config.yaml
n_experts: 64
d_expert: 64
d_shared_expert: 64
normalize_top_k: false
balance_bias: false
router_z_loss: 0.0001
groups_per_token: 4
lr_router: 0.00175
norm: "rmsnorm"
norm_eps: 1e-06
tie_word_embeddings: false
beta1: 0.95
batch_tokens: 131072
train_tokens: 619300000
Below are experts of layer 4 (counted from 0) of a mixture-of-experts language model. Rows are named router (the router's row for the expert), gate (a neuron's input weights, with its number), up (a neuron's input weights, with its number), down (a neuron's output weights, with its number) and show model dimensions 0-191. Each number is 128 + 24 x the weight over its row's rms, rounded and kept within 0 to 255.
After each expert's rows: a language model's description of what the expert responds to; "comes before" lists some tokens at least twice as common just after its tokens as in all text. This comes from a sample of Wikipedia text that the model never trained on. Tokens count by the router's weight.

# expert 19
router [108 119 129 132 148 159 157 126 122 117 170 135 126 143 122 139 101 134 134 111 103 149 135 157 110 119 116 149 107  89 121 141 101 123  99 122 153 128 135 116  82 199 108 193 118 103 173 119 114 164 107 102 153 138  94 127 161 109 132 100 122 137 126 152 117 113 113 114 117 144  99 111 139 146 125 145  86  91 122 154 133 109 107 144 129 137 140  87 163 110 126  96 143 103  98 113 143 115 103 136 154 128 122  80 108 141 139 144 136 133 142 155 135 169  85 108 119 100  70  93 160 118 149 161 138 143 109 195 136 121 126 103 164 109 129 123 120 105 140 164 187 121 173 128 123 139 156 160 149 151 138 133  90 125 123 128 155 131 111 122 118 162 123 124 170 136 168 157  78 120 144 149 107 122  89 113 113 156 100 137 156 125 145 130 115 142 119 176 183  92 126 146]
gate0 [131 115 162 153 109 128 102 185 131 127 163 143 120 143 169 145 164 120 154 102 144 110 135 113 156 109 159 126 113 126 109 119  93 134  92  74 112 149 144 117 114 128 121 112 127 163 123 108 151 178 136 167 100 145 128 131 110 119 117 164  96 150 115 126 139 122 144 155 171  99 119 149 101 164 127 109 119 123 140 123 123 123 113 137 126 108 115 105 112 113 111 138 154 176 144  72 134 161 119 151 142 141  99 132 156 128 127 135 143 125 119 178 149 136  51  88 108  78  97 134 187 134 101 110 123 157 115 139 133 136 175  90 182  93 142 135 136 154 109 125 167 133 141  86 135 137 114 130 143 116 171 131 132 114 159 136 141 152 100 107 153 122 112 117 159 141 116 123 146 106 162 112 117 145 127  86  88 111 101 166 144 118 127 181  98 134 151 101 154 156 108 135]
up0 [151 130 146 156 173 117 122 161 122  67 112 125 157  86  74 107 130 142 104 138 110 136  94  73 163 118  98 146 119  91 114 151 117  92 119 126 113 157 145 110 113 106  98 124 152 150 111 138 135 128  86 113 158 147 131 125 122 163 109 108 109 161 148 188 109 135 119 137 146 131 138 160 126 105 155 147 171  88 142 156 115  87 148 168 115 102 101 135 123 150 129 119 117 154 137  85 178 104 118 110 147 131 144 148 135 151 117 162 134 116 114 140  97 117 152 140  88 111  97 130  95 139 104 176 135 123 125 143 165 106 156  99 140  86 152 158 158 160 118 172 101 128 130 139 103 148 137 112 132 121 168 135 113  78 116 151 113 133 164 145 139 157 114  94 109  99 116 132 128  87  92 117 136 123 148 130 113 100 138 120  80 169 132 173 133 136 123 115 130 123 100 143]
down0 [132 128 135  83 128 133 110 127 133 114 186 173 176 139 155 153 164 158 173 148 122 174 161 120 140 158 158 139 136  87  96 175 116 140 128 155 111 133 149 146 105 145 134 101 120 142 148 105  99  93 127 125 148 140 112 106 133 124 125 146  85 107  89 131 115 138 125 107 152 136 133 143 101 119  75 114 140 111 116 122  91 124 138 134  91 160 141 123 147 157 105 111 116 100 134 101 114 115 123 124 122 169 134 153 122 151 101 149 103 139 128 174 148 102 138 143 133 117 140  91 138 111 125 134 201 118 102 165 142 146  82 117 127 139 141 149 107 101  77 134 138 111 174 134 119 121  87 107 132 156 194 125 103 132  65 101 119 117 116  92 113 106 115 161 145  78 142 133 119 136 129 128 130 137 100  98 146 146 128 172 164 151 148 146 102 163 129 146 145 133 130 131]
Description: Line breaks ending lists or paragraphs before section headings (==, ===), plus sentence openers like It, Although, As.
comes before: "==", "===", "=", "The", "In", "|"

# expert 32
router [137  93 158 102 168 171 112 118 139 136 160 146  99 110  91 151 144 165 144 114 122 141 161 174 110 118 149 152 116 103 125  91 145 129 128  99 136  93 184 124 138 160 111 156  81  84 147  83 109 164  99 118 169 125  83  89 176 113 119 104 142 132 121 112 115 109 119 122 101 126  85 125 124 137  93 164  95 103 128 149 127 129 107 156 144 177 142 122 167 154 119 119 141 105 106  95 151 143 143 126 151 103 102 110 139 157 165 147 137 159 127 161 143 139 109 103 153 103  96 117 172 139 156 130 104 132 127 158 154 136 150 139 143 115 164  76 124 115 132 119 129 149 183 171 132 126 126 135 150 121 140  98  97 128 114 106 151 108 129 131 131 145 132 126 151 114 178 140  89  91 138 152 136 165 109  88 121 115  84 151 150 117 131 129 125 141 118 163 141 132 113 132]
gate1 [174 133 144 147 132 131 131 166 128 148 120 150 103 140 108 166 130 184 123 121 136 140 180 135 144 124 154 104 136  94 152 152 162 122 172 104 175  89 161 130 164 148 182 152 107 131 172 109 110 122 112 102 136 143 113 145 121  75 125 137 148 163 123  88 120 122 134 107 139 121 104 102 110 151 128 138 101 104 126 116 108 134  94 124 168 139 130 112  76 169 145 117  80 127 104  97 128  62 113 123  94 149 115 135 135  87 143 160 125 123 148 157 133 125 113 103 132 113 134 142 153 125 117 130  93 135 159 134 141 138 135 140 120 122 140 137 128 108 153 145 146 158 139 136 175 140 101 121  91 125 102 154 127 115 115 164 114 115 134 136 101  98  60  99 165 101 188 124 130 136 126 126 128 127 129  87 152  77  98 130 149 153 138 117 114 169 117 163 135 124 158 153]
up1 [ 69 161 111 139 142 138  95 110 156 117 104 102  77  96 156 144 141  99 160 123 109 125  92 144  97 128 112 150 144 150 106 153 111 158 115 133 139 166  79 123 113 132 128 142 162  81 156 122 143 129 116 140 171 121 127 129  59 171 138 136 159 107 128 127 121 113  76 142 148 119 128 122 133 125 146 132 150 118 147 113 108  95 132 118 163 123 133 108 109 119 126 145 118 129 176 156 112 114 112  95 127 171 127 117 125 142 144 117 149 128 108 118 115 113 100 113 162 147 127 129 141 111 117  95 149 126 121 116 117 141 135 163 137 162 133 118 128 138 129 157 112 176 116  99 100 125 136 107 187 139 149 165 162 135 179  88 136 100 103 140 133 178  80 117 141 157 129 151 140 157 120 151 103 106 156 120 104 119  94  75 114  74 156  92 114 121 138 127 123 136  62 152]
down1 [130 154 133  58 129 107 137 107 139 130 123 129 150 153  78 128 116 144  98 120 109 147 112 156 135 105 120 103 187 146 158 137 140 116 145 114  93 118 129 126 160 155  98  97 144 102 123 119 108  80 154 159 164 147 150 147 125 133 139 119 126 129 146 140 111  81 146  86 123 124 135  92 145 123 115 161 102  95 133 108  91 112 115  73  62 125 155 135 137 189 115 154  96 146  71 104 182 120 117 118 103 130  81 157 135 113 132 111 136 113 149 159 143 132 153 125 124 164 145 150 121 120 115 131  86 147  69 110 132 119 124 124 151 135 117  98 103 117 122 150 115 146 139  99 106 152 139 149 136 165  93 130 122 110 104 128 178 113  79 102 173 115 166 152 147 134 135 116 113 126 153 156 119 134  98 154  96 149 107 103 131 113 127 123 143 128 129 115 163 138 109 107]
Description: Line breaks and field labels in infobox-style lists like taxonomy (Genus, Kingdom), Personal information, OS grid reference and Coordinates.
comes before: "-", "\n", ":", "=", ";", "age"

# expert 58
router [152 107 128 109 149 171 125 111 140 116 164 144 119 120 121 132 113 160 138 142 106 146 118 137 131 100 143 141 131  97 149 111 133  94  98 106 182 160 159 113  77 136  96 160 111  82 164 114 114 161  87 103 178 156  89 110 167 135 121 102 140 112 128 138 132 115 122  98 130 136 113 102 165 153 108 174 106 112 131 160 115 144 118 140 160 153 157 114 136 123 109  77 155 105 116 121 149 142  99 141 144 125  96  99 101 166 115 126 146 140 132 148 126 161 101 139 136  91 120  89 161 158 139 142 132 108  73 156 157 112 154  90 128 105 132  79  93 128 157 127 143 143 174 148 134 134 116 154 157 131 136 115  84 133 106  97 151 170 122 139 118 135 115 132 141 136  99 141  92 113 150 165 113 168 123 115  96 135 100 155 151 134 163 155  86 125 149 153 151  89 108 150]
gate0 [129 137 169 120 125 175 156 108 125 175 144 129 146  98 124 172 111 111 150 139 106 137 133 160 164 125  82 133 102 128 130 133 126 143 120  89 109 125 163 152 122 135 114 156 110  88 152 150 187 146 132 129 108  96 117 121 134 111 130 124 114 113  90 139 138 116 140  89 112 144  77 169 130 177 137  96 136 127 138 116 113 127 111 131 123 144 158 130 123 145 139 106 153 104 139 140 114 118 119 166 136  68 101 112 119 130 146 134 152 124 126 122 110 125 129  88 113 131 113  79 105 142 112 166 130 119 165 135 151 115 119 178 113 119 141 158  87 191 132 144  77 126 137 150 133 119 163  87 104  94 129 152 108 120 186 126 150 170 137 103  74 157 153 129 139 119 129 126 122 139  93 141  92 153 135 131  90 165  88 131 140  91 102 107 111 157 144 154 114 114  81 141]
up0 [118 147 157 122 101 113 106 124 124  95 125 102 148  93 129 158 114 138 145 128  96 132 132 115 141 131 133 142 133 124 148 144 117 116  90  65 132 173 135 143 102  89 145  85 156 126 137 158 107 129 133 106  97 119 117 120 115 164 105 133 120 117 113  76 139  92 133 116 170 141 120 145 124 129 162 119 104 146 152 207 116 171  95 102 159 130 135 145  94 168 132 157 114 168 131 131 121 147 141 128 117 121 139 132  86 149 133 142 124  99 118 172 151 135 141  87  95 147 121 113 132 145  91 131 151 154 121 125 126 178 139 118 116 134  77 144 107 159 111 124 121 173 125 168 136  79 150 139 176 153 118  95 127  87 159 137 132 130 147 137 110 117 128 162 122  83 133 105 140 137  91 129 150 159 109  90 124 175 125 174 100  95 122 134 119 136 116 151 159 125  76  93]
down0 [153 124 135 148 116 165 134 144 106 126 166 115 148 118 163 123 142 132 104 124 111 147 161  77  96 192 166 132 136 101 141 126 150 120 123 105 134 134 128 137 148 133 144 108 112 141 159 123 161 130 129 106 151  97 121 113 108 130 124  76  97 113 120 160 149  60 140  99 145 148 156 149 122 138 124 218 138 134 167 119 127 111 143  97 143 179 129 146 148 137 114 170 138  87 133 103  82 125 104 120 128 103 164 130 137 119 127 139 151 136 156  81 127  99 137 104 152 139 145 163 126 114 142 121 158  81 149 121 167 147 137 140 163 128  92 136 126 149 118 119 111 121  91 136  92 131 108 125 148 111 137 143 120 121 143 116 107  91 119  93 114 145  90  97 163 130  97 108 125 107 148 103 131 140 120  74 117 131 170 143 166 129 160 122 141  76 157 152 158 155  98 131]
Description: Forms of lead, like leading, led, lead, often in award citations; also line breaks ending table rows and he/she.
comes before: "|", " to", " was", " had", "ing", " were"

# expert 12
router [117  96 127 129 156 171 117 114 124 140 149 175  88 132 122 162 106 144 155 122 122 150 150 167 121  76 117 164 136  98 126 117 126 119  89 134 139 116 145 128  89 153 110 167 103  90 158  94 113 169 109 116 165 147 102 127 174 125 140  99 140 146 133 134 123 133  97 116 143 140 102 126 152 160 126 148 106 115 102 156  96 124  90 116 155 170 128  92 157 123 125 119 161 111  95 123 155 149  99 128 169 120  92  77 135 168 130 135 139 141 140 148 157 168 113 132 115  89  97 119 144 162 158 161 112 141 107 179 161 118 152 114 150 111 161 120 113 114 128 148 117 136 161 133 135 130 114 146 173 123 156 119  97 163 135 107 152 137 110 141 122 134 122  95 157  83 139 141 103 114 131 171 116 164  91  85 113 113  97 168 113 134 172 138 102 154 128 149 133  88 122 138]
gate0 [149 125 182 117 112 106 122 123  84 101  97 133 147 124  96  91 124 108 150 113 157 189  99 137 139 107 125 152  85 144 151  94 170  88 126 135 183 125 136 165 135 146 138 148 145 157 147 129 108 131 121 158 118 131  97 124 134 186 144 144 112 170 118  91  99 145 159 158  55  84 128 131 120 153 141 118 114 104 149 165 151 120 140 118 113 155 161 167 175 122 122  89 139 140 120 140 116 132 132 120 149 126  97 100 114 133 138 136 127 159 164 156 125 122 121 164 130 114 129 124 115 160 144 135 136 125 117 119 127 114 125 117 148  89 118 105 122 148 139 110 126 129 127 166 156  60 124 101  92 145 118 118 130 173  70 101 126  83 143 136 111 109 115 159 122 133 164 140 129 160 125 160 117 191 110 127 137 163 116 140 114 140 141 118 104 119 137 154 153 152 135 108]
up0 [176 161  81 146 145 110 134 184 117 101  84 110 134 129  93 124 158 110 160 175 140 130 131 109  91 122 105 107 146 128 122 143 140 114 125 122 143 104 142  70  80 118 128 130  64 116 168  81 134 160 149 162 150 122 134 132 164  83 140 118 152 113  98 143 154 174 117 152 115 121 141 121 120 110 116 116 111 117  98 185 160 118 106 120 158 122 140 106 156 121  65 143 137 111 105 118 108 122 120 117 104 119 118 152 140 144 116 119 138 119 130 117 102 130 146 107 152 130 106 125 142 115 118  98  92 101 132 140 132 131 117 142 131 151 134 110 153 138  77 158 107 156 145 115 169 152 118 141 108 104 158 131  78 125 144 149 162 113 139  95 144 137 138 135 132  71 155 119 135 137 124 136  98  78 141 107 135 146  87  86 146  92 124 123 138 113 124 139 180  85 150 126]
down0 [120 151 121  95 136 142 143 168 144 136 154 103 118  86 161  99 128 146  88 151  72 110 102 137 112 133 151 136  97 119 146 102 127 156 107 128  94  93 151 108 118 124 122 152 107 122 129 134 139 152 154 135 132  98 125 130 172 114 138 108 136 135 140 145 139 147 114  81 153 133 131 124 140 116 131 137 127 194 147 133  98 153 125 142 129 136 114 109 104  94 190 152 143 154 105 140 150 106 146 118 100 149 113 159 103 163 140 102 141 111 141 151  88 133 163 105 126 113 117 125 130 128  91 103 112 114  73 142 131 153 158  75 129 105 133 115 173 134 133 139 121 167 152 137 133  88 125 121 142  60 123 161  71 164 136 129 128 139 107 126 165 132 122  64 136 123 105 150 142  93 119 149  99 126 131 109 126 105 117  94 152 131 183 186 150 157 146 152 116 117 151  99]
Description: Wiki heading markers (==, ===), possessive pronouns his/her/its/their, and apostrophes marking goal minutes in football match summaries (Newton 18').
comes before: "s", "\n", "See", " first", " own", " father"

# expert 61
router [100  99 126 148 150 146 125  98 107 111 161 129  98 113 122 171 121 113 158 144 138 130 141 135 136  82 111 165 122  92 127 132 133 116 120 138 166 147 134 126  99 162 103 161 115 102 192 102 129 151 110 142 176 177  93  92 165 138 156 100 143 107  96 172 108 135 125 114 133 178 125 135 151 147 120 150  76 133 130 130 114 145 120 136 146 154 174 102 143 129 144  97 154  83 146 132 144 118 112 105 137 139 120  83 159 186 148 156 134 120 124 157 147 160 102 140 171  90  83 116 153 151 177 150 121 124  87 132 185 117 172  96 138 102 154 124 129 119 143 156 119 154 148 136 143 100 119 149 134 106 123 141 100 138  97 123 161 128 118 121 129 135 139 134 124  97 148 103  87  84 137 155 108 165  89 118 128 112 115 136 146 111 164 127 115 148 115 140 137 116 127 122]
gate3 [116 130 145 133 143 104 128 151  97  75 154 138 147 159  73 114 139  69 156 116 123 137  91 152 115 120 167 139 158  73 166 131 123 152 134 134 151 138 143 138 148 127 160 118 126  66 165 130  80 117 147 112  92 152 128 107 166 101 155  66 130 106 132 135 145 106 179 117 146 179 131 132 153  78 103 110 149 169  92 128 100 126 132  97 135 110 125  81 150 164 145 145  90 101 152 162 128 152 111 146 127 143  92 152 151 138 144 150 149 120 130 137 126 126 118  80 122  64 111 109 113 121 116 140 127 126 129 147 184 122 148 106 122 157 124 143 122 114 152 109 137 148 139  92 140 112 128 143 133 138 140 104 130 152 172 108 113 121 181 106 113 114 154 152 121 103 133 118 103 112 120 137 142 142 145 105 116 118 126 134 115  85  92 126 114 146 124 122 119  85 130 119]
up3 [179 137  98 186 139 131 137 122 133 160 114 115 158 137 112 140 163 129 159 111 148 127 159 129 158 153 182 108 110 138 143 147 159 112 141 116 168 149 136 147 147 168 172 150 119  95 175 137 114 107 104 166 112 119 101 133 102 148 105 127 109  93 119 110 112 114 131 163 124 148  78 130 154 113 107 169 132 106 102  94 116 162 125 157 131  95  96 138 150 140 121 137 147 125 104 100 134 137 123 116 121  83 137 157 134 143  91 158 131 118 151 138 139 119 144 144 109 183 162 139 110 111  81 161  94 144 129 151  98 148 162 118 161 139 155 177 112 133 126 148 135 123 136 108 148  93 152 146 125 126 151  87 155 113  77 137 150 169 136 120  92 128 122 147 156 119 131 134  98 117 100 129  89 129 155 119 146 114 124 154 145 134 160 121 170 107  80 119 166 115  95 171]
down3 [146 112 125 149 137 132 175 122 115  74 153  84 130 148 148 118 118 161 139  89 155 103 107  84 106 146 110 104  73 147 100 115 123 138 115 143  95 118  75  83 111 154 101 103 117 177 111 101 126  99 154 123 106 128 131 109 138  90 120 126 146 160 119 169 145 158  85 126 103 159 126 113  96 145 138 127 110 145 133 153 140 106 119 161 107 130 137 107 126 142 119 157 150 126 148 160 140 150 119  93 105 117 114 110 119 144 160 140 124 148 144 125 133 103 130 160 117 118 149 134 156 107 149 157 167 147  97  74 136 136 141  94 166 122  76  69 140 151 104 139  85  95 114 126 117 121 113 100 124 133 124  63  66 116 136 133 128 110 101 136 146 118 144 118 140 144 175 134 102 148 122 148 101 112 138 128 119 124 135 142 120 138 138 141 134 121 133 162 170 181 132 179]
Description: Motion and goal verbs and their following to or for in plot summaries: comes to, rushes to, moved, flows.
comes before: " the", " to", " a", " his", " out", " her"

# expert 33
router [131  85 112 130 136 196 133 122 131 132 134 145 101 130 146 159  92 149 152 111 119 166 155 141 122 101 100 148 142 101 131 129 128 131  95 121 146 124 143 119  89 173 109 177  82 110 163 123 121 143  71 111 140 149  87 123 173 120 132  82 129 130 137 143 121 132 102 128 111 148  95  87 155 146 116 156 115 122 144 166 137 126  91 121 150 176 123  82 167 111 128 112 154 101  97 104 167 136 106 115 169 126 106 111 113 171 120 134 124 177 141 147 148 172  93 118 148 125  94  90 175 146 141 151 123 140  98 168 132 127 158 106 136  95 126 103 142 111 166 138 132 131 160 132 132 138 133 139 156 139 148 133  82 151 117 137 177 156 115 139 119 149 126 119 168 108 148 162  91 119 143 164  92 145  93 128 110 114 113 154 160 115 164 127 127 145 142 140 148 116 118 134]
gate2 [126 161 112 128 141 122 125  96 130 108 127 155  96 127 130 131  87 140 137 126 131 159  94 115 160 131 136  84 154 111 122 132 133 138 117 134 176 149 124  94 121 170 144 117 122 130 149 128 117 156 189  91 170 151 107 132  87  82  79 121 141 169 179 153 108 141  85 114 134 132 135  96 145  87 132 137 130 123 161 123 142 121 105 132 128 114 151 119 136 122 147 123 136 117  98 151 165 116  94  63 107 135 106 119 107 124 135 125 133 162  97 121  89 112 157 131 136 153 117  81 147 109 157 111 132 117 103 136 125 149 134 142 136 142 126 211 138 182 152 148 138 152 117 175  78 129 102 143 147 151 119 152 120 155 149 181 165 154 141 101 108 124 135 143 163 120 118 124 132 122 139 141 123 133 142 103  89 124 114 107 163 111 155  90 113 123  96 140 134 126  72 152]
up2 [146 135 138 107 128 120 125 100 120 118 113 131 125 134 157 119 151 141 153 156 146 124 118 128 112 183 131 140 112 102 145 155 112  72 155 112 104 148 117 114 106  97 121  94 138 104 146 159 125 124 136 113 159 102 144 144  96 113 177 126 158 132 137 191  80 154 143  99 133 131 120 140 121 117 130 120 121 109 117 187 125 108 149 160 161 143 105 124 177 171 119 111 135 114 153 153 135 150 124 133 149 141 126 131 159 139 125 107 158 160  89 110 128 127 109  86 104 139 105 158 165 129 104 104 140 123 134  98 127 136 154 123 116  88 114 107 124 158 147  95 127 123 124 135  75 152 141 160 114  78  97  99  99 168 114 120 107 140 114 129 158 143  88 134 144  83 204 126 134 125 119 151 169 121 139 150 135 123 107 103 134  93 140 212 126 147 139 101 116 151 118  86]
down2 [133 118 114 133 139 108 138 127 100 167 166 125 146 163 125 142 129 124 112 155 149 136 100 159 116 109 148  98  83 152 122 136 133 118 111 166 117 130 153 144 134 163 159 122 141 142 142  95 106 152 109 128 133  77 149 119 138 126 112 131 130 113 100 141 161  95 150 103  98 103 103 111 125  95 107 105 125 160 111  64 125 124  95 130 115  99 109 122 101  93 145 131 118 138  78  92 115  86 144  92 153 167  76 129 157 131 156 155 127 133 119  81 102  91 212 146 142 147  97 101 118 117 108 103 110 157 141 117 129 120 125 108 121 109 104 152 158 165 145 134 133 117 123 135 138 154 119 120 122  77  87 127 122 143 139 129 138 118 144  97 121 114 138 101 159 125  76 131 129 152 129 121 182 168  80 111  74 134  90 118 113 120  98 139  95  94 110 119 136 134 160 138]
Description: Periods closing sentences, especially after years, quotes or parentheses, such as 2012., )., ".; also list dashes and heading = marks.
comes before: "\n", " The", " In", " He", " It", " This"

# expert 52
router [121  92 140 117 131 184 157 145 129 153 134 159 101 136 118 136 133 153 138 132  97 147 149 154 118  61 135 137 128  78 119 133 160 104  84  84 170 147 126 138  91 140 133 152 111 102 163 103 122 166 122 125 167 142  99 118 143 128 121 120 151 108 137 140 139 149 100 128 126 142 132 126 145 143 129 172  67 133 136 155  78 111 132 139 162 156 146 111 150 131  79 103 129 107 113 103 173 135 111 162 165 136  83  90  91 145 116 135 129 141 132 176 127 151  87 121 145 125 100  83 173 152 135 149 116 145 100 155 164 108 125 111 150  96 137  98 139 103 115 125 118 145 167 152 151 101 113 127 133 111 148 150 110 163 125 139 152 157  94 139 135 154 146 134 162 130 156 136  99  93 154 159 134 154  97 121 139 144  97 177 134 105 165 127 129 144 121 162 121 102 137 125]
gate0 [137 108 138  96  97 124 159  48  99 125 163  98 115 176  69  97 141 133 105 129 115 146 126 132 171 168 176  92 131 106 140 147 149 166  98 124 150 127 137 132 130 110 142 143 132 163 138 105 125 132 115 139 126 129 151 157  97 130  92 141  89 119 111 129 111  86 100 148 144 140 115 100 122 154 102 134 107 130 134 144 136 118 111 125  95 116 140 162 149 180  86 129 142  70 146 128 132 150 113 117 120 119  90 114 125 146 140 113 153 114 110 159 101 139 111 119 114 144 103 142 150 138 120 133 142 120  80 150 108 100 150 139 106 152 135 114  87 142 145 106 181 177 130  95 103 122  98 145 120  96 134 103 147 166 119 108 142 156 124 163 183 179  91 101 142 126 125 140 129  99 140 170 126 134 152 170 106 129 102 137 131 120 117 106 105 137 151 149 123 160 123 158]
up0 [135 149 134 117 145 127 149 110 131 126 150  98 157 164  98 116 172 112 122  96 146 163 119 142 130 118 140 153 105 148 113 142  94  80 109 137 182 139 119 153 118 115 117 141 102 124 151 127 115 136 126 143 132 152 138 125  75 130 176 153  90  95  86 136 128 111 137 127 111 114 114 110 132 132 140 103 111  74 136 130 127 174 118 144 146  98 149 142 113  86 160 139 150 147 143 158 181  86 182 172 154 177  96 148 165 121 126 147 176 155 114 160 143 135  85 143 134 113 107 119 149 144 160 111 137  81 146 114 128 137  72 154 102  88 124 124 129 139 156 108 168 130 123  99 177 157 144 118 138 145 127 116 136 162 116 118 116 144 118 167  87 132 134 132 127 140 105 148 145  95 155 120 129 118  88  88 145 148 143 106 144 137 100 118 133 147 114 122  79 121 108  92]
down0 [147 157 150 144  92 154 168 108 107 143 164 107  85 147 121 132 161 100 158 133 109  60 127 120  90 156  75 116 117 142 174 140  81 117  92 125 155 116 115 154 140 144 143 102  98 209 106 130 124 122 161 105 108 122 134 110 117 152  98 169 143 106 157 104 160 143 140 123 139 143 110 146 102 121 152 130 146 138 141 148 109 107 130 125 142 103 109 128 136 105 150 112 148 143 133 161 154 140 154 146 102 101 114 151 142 133 124 117 123 135 137 194 165 102 120 176 147 139 155 181 153 102 122 164 164 141 104 129 147 135 161  99 121 120 161  97 102 179 124 119 133 118 101 110  96 118 124 131 113 153 116 139 147 126 124 146  93  92 129 125 127 103 112 155 144 150 133 136  85 136 105 134 117 125 127 117 116 168 108  97 115 125 134 154 139 112 120  79 137  82 114 164]
Description: Verbs such as announced, reported, stated, after "it was" or "he", and census words like area and population.
comes before: " to", " that", " in", " of", " a", " was"

# expert 55
router [106  82 130 104 140 159 136 140 148 166 145 172 102 113 114 147 109 169 114 126 135 141 140 161 136  92 145 168 127 104 105 109 100 140 114  78 148 144 158 134  93 143 122 162 102 106 155 137 132 146 116 120 159 145  80 103 151 118 133  82 147 117 112 121 116 150  90 108 105 135 107 116 174 147 110 161  92 119 123 162  80 144  87 126 131 168 130  88 150 126 122 126 143  89 117 110 160 134 111 112 142 106  98 117 105 159 141 167 138 178 131 125 124 138 107 119 153 137  89 111 145 166 138 151 133 122 103 156 184  96 150  92 134  82 136 116 100 121 119 142 107 137 135 137 143 143 119 138 156 150 140 134  86 150 116 124 173 146 114 154 126 161 144 100 149 100 156 125  80 103 135 143 113 143 117 101 112 124 104 153 163  88 157 129 118 154 135 194 132 123  98 120]
gate3 [108 112 105 101 120 108 129 102 164 153 145 138  62  92 125 140  80 156 117 137 167 119 161 129 143 109 135 110 124 133 143  88 115 140 167  89 126 144 140 138 136 177 103 165 151 115 102 132 116 121  89 152 132 148 112 133 155 139 132 105 126 119 131 103 146 146 113 131 110  93 113  87 147 155 103 127 101  88 116 107 121 161  75 114 136 140 141 154 163  78 154 141 123 124  83  85 121 152 113 119 141 125 131 119  99 140 155 121 137 145 131 114 133 116 143 115 164 150  89 148 149 163 187 125 140 119 141 132 186  87 143 151 134 116 113 118 154  98  93 114 148 123 109 133 157 129 143 172 124 131 132  76  74 135 115 109 134 119 134 108  76 149 135 113 149  98 160  90 129 123 156 148 136 111 138 147 138 157 121 113 101 105 128 145 170 158 144 141  96 153 166 168]
up3 [124 127 140 114 104 127  86 109 122 132 159 129 121  93 133 107 103  85 113 168 134 137 123 107 172 130 120 132 135 121 146 146 137 146 155 136 104 153 115  96 124 141  78 145 143 130 138 124 149 134 126 140  93 146 104 139 105 138  89 147 147 137 101 125 141 150 114 142 171 154  90 118 107 130 130 118 135 139 199 164 138 110 156 160  90 121 136 120 158 106 115 123 149 130 127  41 118 122  99 107 168 152 144  93 104 138 109 105 153 118 128 123  79 128 157 119 121 110 148  84 118 133 142 112 160 130 110 105 138 143 130 127 156 165  99  83 134 110 141 125 106 100 126 135 141 129 113 173  75 159 121 125 124 197 125 102 138 205 142 126 165  90 191 135 144 161 117 118 157 134 163 133 140 137 140 132 132 127 137 131 121 134 181 140 148 124 137 149  85 113 119 116]
down3 [120 102 128 103 139 156 135 118 103 163 118 102 139 121 145  97 111 148 134 180 131 137 139 153 123 122 106 177 126 147 110 106 108 102 182 116 159 135 175 147 118 121 117 108 141 121 127 148 155 148 114 162 125 147 138 123  98 166 135 134 120 117 126  99  83 121 181 137 116 126 114 128 141  84 101 108 120 159  97 124 144 133 112 100 167 152 141 168 139 112 130 185 145 151  97 103 145 124 133 162 111 125 122 150 153  81 143 113  66 155 163 127 134 130 133 130 109 204 112 123 155 130 132 125 190 100 154 134 137 125 113 132 119 119 126 143 102 119 135  94 108 114 142 104 156  79 134 125 114 132 119 129 137 131 153 162 162 150 109 130 106 164 131 106 164 114 143 122 173 121  92 155 178 114 158 180 114 152 147 115 130 133  83 162 130 156 107 124  84 153 148 136]
Description: Prepositions completing verbs of reporting or relation, as in commented on, according to, said, based on.
comes before: " the", " a", " that", " \"", " his", ":"